Weights of a small mixture-of-experts language model, trained from scratch on English Wikipedia: 26.6M parameters.
Below are experts of layer 2 (counted from 0) of a mixture-of-experts language model. Rows are named router (the router's row for the expert) and show model dimensions 0-95. Each number is 500 + 25 x the weight over its row's rms, rounded and kept within 0 to 999. Numbers have three digits each.
After each expert's rows: a language model's description of what the expert responds to; "gets" lists some tokens that make up at least twice as much of what it gets as of all text. This comes from a sample of Wikipedia text that the model never trained on. Tokens count by the router's weight.

# expert 30
router:531472499485489498503510465497506538484456480466474519542490496543541441510508542503483518483496496509505503478490472509489508498502492525543483470488488478534510537476532511513467489505441499448464458526513506463516497531524478512507500475505532477441536493482531485521496537539481482535
It responds to: R and r-clusters. The bare letter r inside words, plus word-start clusters like tr, Br, Gr, pr, Ar, New, as in Jr., indiscriminate, region.
gets: "r", " tr", " Ar", " Br", " pr", " Gr"

# expert 18
router:520509498485496483518494474495508506521503477501501472516466505501527468496575478488442479497460509505466479506483518534460478473513478512529492488517489540498514509514551460507464497525499491521437495505521498466459455468523504496543506484520452498537552512491513527480489531507486443482
It responds to: Er-type suffix pieces. Mid- or word-final consonant-vowel pieces, chiefly er, en, el, ter, ber, in names and nouns like writer, concerts, Serbian, cancelled.
gets: "er", "en", "el", "ter", "or", "ard"

# expert 24
router:530433547513518525534513505465507481515503486504555463529496496492513489530527454493480494534510491498537469464494483474541506462513494473525486452501483498470521533477509489482454511514468524519495480468518528508499484512483524455508566508530533484450437506498512467485521516536471478545
It responds to: Vowel-led inner pieces. Vowel-led mid-word pieces such as am, ay, and, est, ach in names and words like Amanda, today, Avestan, west, referendum.
gets: "am", "ay", "and", "est", "ch", "ir"

# expert 6
router:496477498499517508518505467512502541507505500442526498526482476509509505507499505502521479494520479528471509491497522477533477524507504543519530473496479538505481534461495536521459485502465526466512501508522485513531498511511477510521526467433519500464493543452528457491536496495509555499
It responds to: Vowel pieces, non-Latin bytes. Mid-word vowel pieces like ow, ong, ang, u in titles and names (N-ow, s-ong), plus raw bytes of Cyrillic, Greek, Thai, Polish text.
gets: "ow", "u", "ong", "ang", " w", "ew"

# expert 37
router:515494530477460537510458517522509539492530487507544548542516452502477470521498541486526503490484500507470513524472544544536458475508514532489515496506511545503476519526502491511475474536470554561499492494490545502520517524515493493508532503531537494519494506495518466511543508481480484495
It responds to: Mid-name syllables. Word-internal pieces like i, et, ent, ic inside foreign personal names and words, such as Shivaj-i, Sh-i-robokov, som-et-imes.
gets: "i", "et", "ent", "ic", "u", "ai"

# expert 49
router:489503547510518535451506462529485477491474551553521497494526512487479452498520484514499516532493464494478457512484497474492459505517460498488502508490499532537461519514531523502495524481543485512527499499494521497488510481522470497513491517490530498442479522465539515547542520506469534532
It responds to: Word-initial prefixes. Lowercase word-start pieces like con, pro, re, ex, dep, sp beginning longer words, such as pro-ject, con-gressional, dep-orted.
gets: " con", " pro", " re", " ex", " cont", " comp"

# expert 4
router:515489498550490500485518507505520494487457506498486486530506518472473514496462495527493517511536497456428514488472501478486467520523457515519511496483481514484463489516478495504472518526505486513504489471542499487545487516465500529519524460537488485464516453493521479477500566499469455510
It responds to: H after consonant, T- starts. Mid-word h after a consonant, as in Dh, Ph, Wh, Sh, plus word-initial T/t and Sh pieces, often in South Asian or Arabic names.
gets: "h", " T", " t", "ah", " Sh", "ak"

# expert 29
router:492463533528471528532503489533516531471472476462530517532471517507529464503522517534483521467489471534490524487468486464517479474505479525537524471510482491468507533517514478527461485530468493479474468533532524466524480534540469534535525492507529469472514507470533466466529522521480474532
It responds to: Mid-word pieces, initials. Word-initial letters and mid-word fragments such as c, P, ion, ues, u, often after a vers or Bul-type prefix: version, Blues, Portuguese.
gets: " c", " P", " N", " p", " F", "ol"

# expert 63
router:495476503501471537518522489503511525483458483461499500512478500556510523486455526540484538472539479533462522498492495525513473465470509487468527501481497466453547532498510478475470485505473507504490456515503505469522499529534480497538512537510539473559501498474530488494471534520464483535
It responds to: Capitals in acronyms. Single capital letters inside all-caps acronyms and abbreviations such as ATP, BJP, ESP, ATACMS, INET, plus country codes like COM.
gets: "C", "P", " p", "R", "T", "S"

# expert 54
router:496466534525471530530500496529518533469475474468529522538467518510528468495526521534486528466489471534493518486469487467521476473499482527536527471511479492467500528514509476523460483528465501474475467529528523467523475532538474535532521500511528466470510513470532462463523523526479475528
It responds to: Single-letter word starts. Lone initial letters or short word-start pieces (c, f, l, t, V, b) before the rest of a word, plus month names like November.
gets: " V", " ", " l", " b", "im", " v"

# expert 15
router:523484509494492469537526497465523523498500527489533523518487502499493542517498465502460525490481516478450492497462496541527497520488495513495483514520491524494489497531519502464468530531509526466459498475500482503479538526513508511517499551509505501474471500494512463462523516501488516565
It responds to: Single consonant word pieces. Single consonants or short consonant pieces in the middle of words, often names, such as Siegfried, English, Kroger, commercial, Decadal.
gets: "g", "t", "b", "c", "p", "ad"

# expert 3
router:534458507511484522503469475540546503481500497519508497494514480519537473473504497505475506460482555515471502522526505486532482494530485535539536457531501492512510520514480455538480490533466542474522452539546492516520482514530490502521516533506523530487520490463486522504497516507492491564
It responds to: Mid-word vowel-ending syllables. Word-internal pieces ending in a vowel or -ant/-ive inside longer words, such as Nicole, nuclear, role, There, consultant, Executive.
gets: "le", "re", "ro", "ant", "te", "se"

# expert 59
router:526500504440516520508491499483548531471491511490530516496528480476505488538530495511466447535492508474509529487496475505481503484540474518474509461517455459495532529545458502526507475517516463497521486484481429493532499494501461505542540536485528524499525537461489480466554525489473484518
It responds to: Mid-word short syllables. Short inner or early word pieces such as op, um, ast, ap, ric, k: peoples, fricatives, keeping, universal.
gets: "op", "um", "ast", "ap", "ip", "up"

# expert 22
router:518482503482487526526462456511519514493442490516529485530468513512491490506482531536478523454486469474472478516485453478516453496501502515528540482515483514495539501467483463483496491514515495468460462523509502499534470489535470521495422523522541484478510486482526485505470502520539488537
It responds to: Mid-word l, v, ig. Single-letter or short pieces l, v, ig, n, d right after a word's opening fragment, as in app-l-ication, comp-l-icity, S-ev-enteen.
gets: "l", "v", "ig", " v", " n", "ev"

# expert 19
router:501517486513506513490522474550491508474542479471518458509495482551474495470431572510484508507525480528521509503477477479530464536490462511509502514508461510492501520545533514493474532501478511489505468525507516501488452517451485504517513541491532491468523480486503480519448497501483470480
It responds to: Articles and possessives. Determiners before noun phrases, mostly the after prepositions, plus 's, his, its, their, first, two, as in at the end.
gets: " the", " The", "'s", "The", " his", " a"

# expert 20
router:469470510487508516527465465457525509473499511447518550497451511501527460540483468508493471455518504517474493469475512490510504498514547535487510473512487534483507506515465505544487512536475492498486485518473515496524480535492483555552478497507532471508483526463518485512543530490512504519
It responds to: Word-start letter fragments. Single-letter word openings f, m, F, w and the piece in inside words, e.g. midfielder, nonfreeway, infill, norepinephrine, indiscriminately.
gets: "in", " F", " f", " m", "f", "m"

# expert 27
router:496501474499528528528540457534503523481506450494483482517460556506523528473525524489528536495520487532512546480511498491522507480519502526478497496535462485492491510514549447531468511528466445498512482529514502473516444539487473490525515464506499471509563485490522484464501530506496486502
It responds to: Capital vowel word starts. Capital vowels or short pieces beginning a capitalized word, often names or headings, such as Avery, Aetius, And, Awards, Ectatosia.
gets: " A", " E", " O", " I", "A", " U"

# expert 62
router:497457540523471529527501497527512527465470466465529517534466518506530468505527515529481529474491472529490521490475492474525473481503483534540526469509475487467492538513511473529465491532468499473481470532524524472523470537542475527533523494505534476465511517470533466455524518525477479529
It responds to: LaTeX math and symbols. Dollar signs closing LaTeX math expressions, currency $ and £, non-breaking spaces, and accented or capital pieces in names and lists.
gets: " e", "$", "'", "ann", ")", " E"

# expert 13
router:492465540527471530529504491528517526471472475464533520534464512507532464502527518528477521471488475532487521487469485466517478479505482532536530470503480490472502530519513478523462486525463495476473468529528529472524477538541469532534522491512529470470515509468531462461527520529482477527
It responds to: Short word-start pieces. Short lowercase or capital pieces starting common words mid-sentence, such as g, st, b in b-ott-om, l-ake, includ-e, plus and.
gets: " g", "or", " G", "g", "b", " O"

# expert 41
router:493465535528470532531506496535518533462469477464529520533470517505527463509523520533485522470496469533490519486468486467523477473503481526541525471509485493475503532517514473525461490529468494473472465530533527467521480533541473533529523499506530472466513507472533470465528522526481473528
It responds to: Word-start fragments. First pieces of words such as t, to, Sec, contin, ab, often starting Secretary, continued, Turnout; also bytes of Thai script text.
gets: " t", " to", " T", " Sec", " contin", "id"

# expert 9
router:515484499516505524523497527519515533484483457509528538526476531532531469493495526504466490509453474541507523516458499470546501489525504527508524492508479506470525526542478475516466469542472541468472445527548524468549455533529483506504480477517543493481489509453536491502512534521497463510
It responds to: List-item hyphens. Hyphens opening bulleted lines after a line break in infobox-style lists, plus hyphens inside compounds like straight-twin and 19th-century.
gets: "-", " -", " &", " W", "-c", "-b"

# expert 60
router:547469502542513481534489532478489527465541498467524519521500463512494470499507481485468534512458499542478521509490494454505499481523532535516492491496513531554525506509456475472530563522478519518515492510535459485503495506485486490546478460535532466530509476487527481470539537465520501521
It responds to: Vowel-consonant inner pieces. Mid-word pieces pairing a vowel with a consonant, such as ar, it, at, ol, ut, as in exit, headquarters, regular, configuration.
gets: "ar", "it", "at", "or", "ol", "ot"

# expert 8
router:495460534523472528528503487527519531468475474464534519536470514512529464502520519533481522466492471530490522490466486460518475480501485531535529470506481494470500531519514472522459491527469493483478467532532529471522480533542476531538523493512531470471515505470531463466523523526476479529
It responds to: Non-English and initial pieces. Pieces inside non-English or transliterated names and CJK characters (Wharekōpae, 鬼名模), plus capital initials E, A, and at, contin.
gets: " E", " A", "ag", " contin", " at", " and"

# expert 57
router:544459508496467505492520498504532508465475481490513492506502550502517459491485504505541521494525475523508494492492462474485502467480478467489536482456504489477539501522467447524486482528509466463514459531467545442507484525504505553523503515523532452490507542471512478512509522497495520509
It responds to: Initial S, M, J letters. Capital S, M, J, N, Y starting words, especially "See also" and "Sources" headings and names like Sri Lankan, Sherlock, Miramar.
gets: " S", " s", " M", " J", " N", "S"

# expert 39
router:506507502515469505541553471533527528472457497491550515534500482529514463511523512481534528518486528465470473493486477504484487481526499536502514499527453493525533511450539517509533511497500448499526456550517494483517492524530521507469482503510512512495532555490506490507496508448513489507
It responds to: S/Z word-internal syllables. Word-internal pieces with s, z or x, such as is, us, as, os, az, in Assisi, Corpus, enterprises, emphasis, Artabazos.
gets: "as", "is", "us", "z", "os", "ens"

# expert 5
router:488522473494474464549457453529535526475496503474502525522511544517478498515513531483513561500537487557509465470470477454505479476537523542538543491473547481477485512491468481469484555531457509494494506538503462500519481504528470483495507509506509470508543542501463463489489488544497496489
It responds to: Suffix pieces al, y, n. Word-final or mid-word pieces like al, y, n, ly, ial inside names and words: Chalgrove, Choral, Aydın, Medal.
gets: "y", "al", "n", "ly", "ial", "ul"

# expert 26
router:522504544527504525529526489520444490476473495457457489495491453484537533522511489537541510531530464499504522473491504517520453513467487488526545512428473445532478526524524488515475503511503555547462501496501501486486508518497521499494505493518498505502498518472509465502495462449506491481
It responds to: Mid-word Latinate suffixes. Suffix pieces ist, ate, ary, ess, ity, ult, ct completing words like twisting, difficulty, Secretary, defunct, press.
gets: "ist", "ate", "ary", "ess", "ity", "ish"

# expert 56
router:491464535521469534531502493532513530463467472462529523534472513509529470497524518534482523469486471537493520490472489466519474474502479527534526472500476486463503527516508477522461487528468492472478468532528523474523484534538469534536518492512532474469518509469533458466521528521483478529
It responds to: Mixed name and number pieces. Mixed pieces in names and numbers in tables and lists, e.g. H in authority names, ta in Alma-Ata, year digits after 19/20.
gets: " H", "1", "ain", " Z", " h", " is"

# expert 23
router:521487524510485554538511490524496508470474492469521496552470529497532477495539525531499513490485472521512530471457489476531496485483500525535497475508496506471481526504490475533478508531472504459493489521530507458520474509529472523526512486503535481457529500472526479463520516513485467511
It responds to: Suffix ine and similar. Word-piece endings like ine, ines, ice, ide, mostly in given names and words: Geraldine, Madeline, nine, liquid, engine.
gets: "ine", "ice", "ines", "ide", "ry", "10"

# expert 45
router:500466533527470528523502492530518532468471472465533515538468516509527462497523523538487529463493467529490522487470492463521478472507483525538525468509480495470500533517514480521463486523465491477471469530532520468522477531545469536534524498511530472466518503471530464463521523525482478524
It responds to: Word-opening pieces, hospital. Opening pieces of words like pro, con, bus, R, and digits, with osp in Hospital strongest; also closing pieces like Minnesota.
gets: " R", "2", " to", " r", " C", "3"

# expert 47
router:484485490504476552541503472520470553498521492493502539534470500517520490492511474525489482465500457538544521505458490475503497471490490512516547474513517521471494554520492522537465507544456542516501498526534515480513464511542526525482549509539524447502504508470546520470478498478464496527
It responds to: Semicolons and list separators. Semicolons ending names in semicolon-separated lists, plus dashes, slashes and pieces like ore, ord: Vogel;, score, orders.
gets: ";", "ore", " —", "ord", " /", ");"

# expert 25
router:504488516488465491505495505523488471503489467497505478512488521545508506465500535533475499466492499486482515481523470487475509549529539509463522523499501518476546502456463483496467464527488488487557524452476497488529495518519479543463508484499500476508495491499493499482460527505513475505
It responds to: Capitalized initial letters. Single first letters of words and names split off, mostly capitals after the, pipes or quotes, such as B-oss, R-equest, M-acLean.
gets: " B", " C", " L", " R", " H", " c"

# expert 12
router:499460526527476525532509504525508526472495474460531508538453522510524467504524514518498514477501474524512508497460481495514495475500473511520530476506481485466506545511526484514465494532462476476481475526521525475529470528541486529526505483505537475484503510472538488484528526529485493525
It responds to: Awards and word endings. The piece wards in awards and towards, plus mixed word-final pieces and closing brackets such as s, ot, him, April.
gets: "s", "wards", ")", " him", "ward", " T"

# expert 61
router:494461533532472530528505493536515531468474471463539516533471519507527469504527522533488522465487471533491517490468489466516477481505480525538525471507474489469497529510507477521459490528466493471469469532527527470528477538541472534530519496508530471469514513468529462462530522526478474534
It responds to: Table numbers and fragments. Digits in sports and statistics tables plus assorted letter fragments and short words, such as +6, p-oor-ly, 1st B-attalion.
gets: "1", " L", " B", "6", " R", " V"

# expert 16
router:497482533541533522506515508510538505511518481511518471530519475493448497504522501500501487444433516524456463459517515536509519503531474490501472472530503474469462487504517507513477530508463480493494472523510522469450498489525482535497529477489525480515508484471483488474486505521476448479
It responds to: Name endings, subject pronouns. Name-final pieces such as an, on, ian (Bryan, Susan, Coughlan) and subject pronouns he, she, it, they before a verb.
gets: "an", "on", "ian", " he", " He", "he"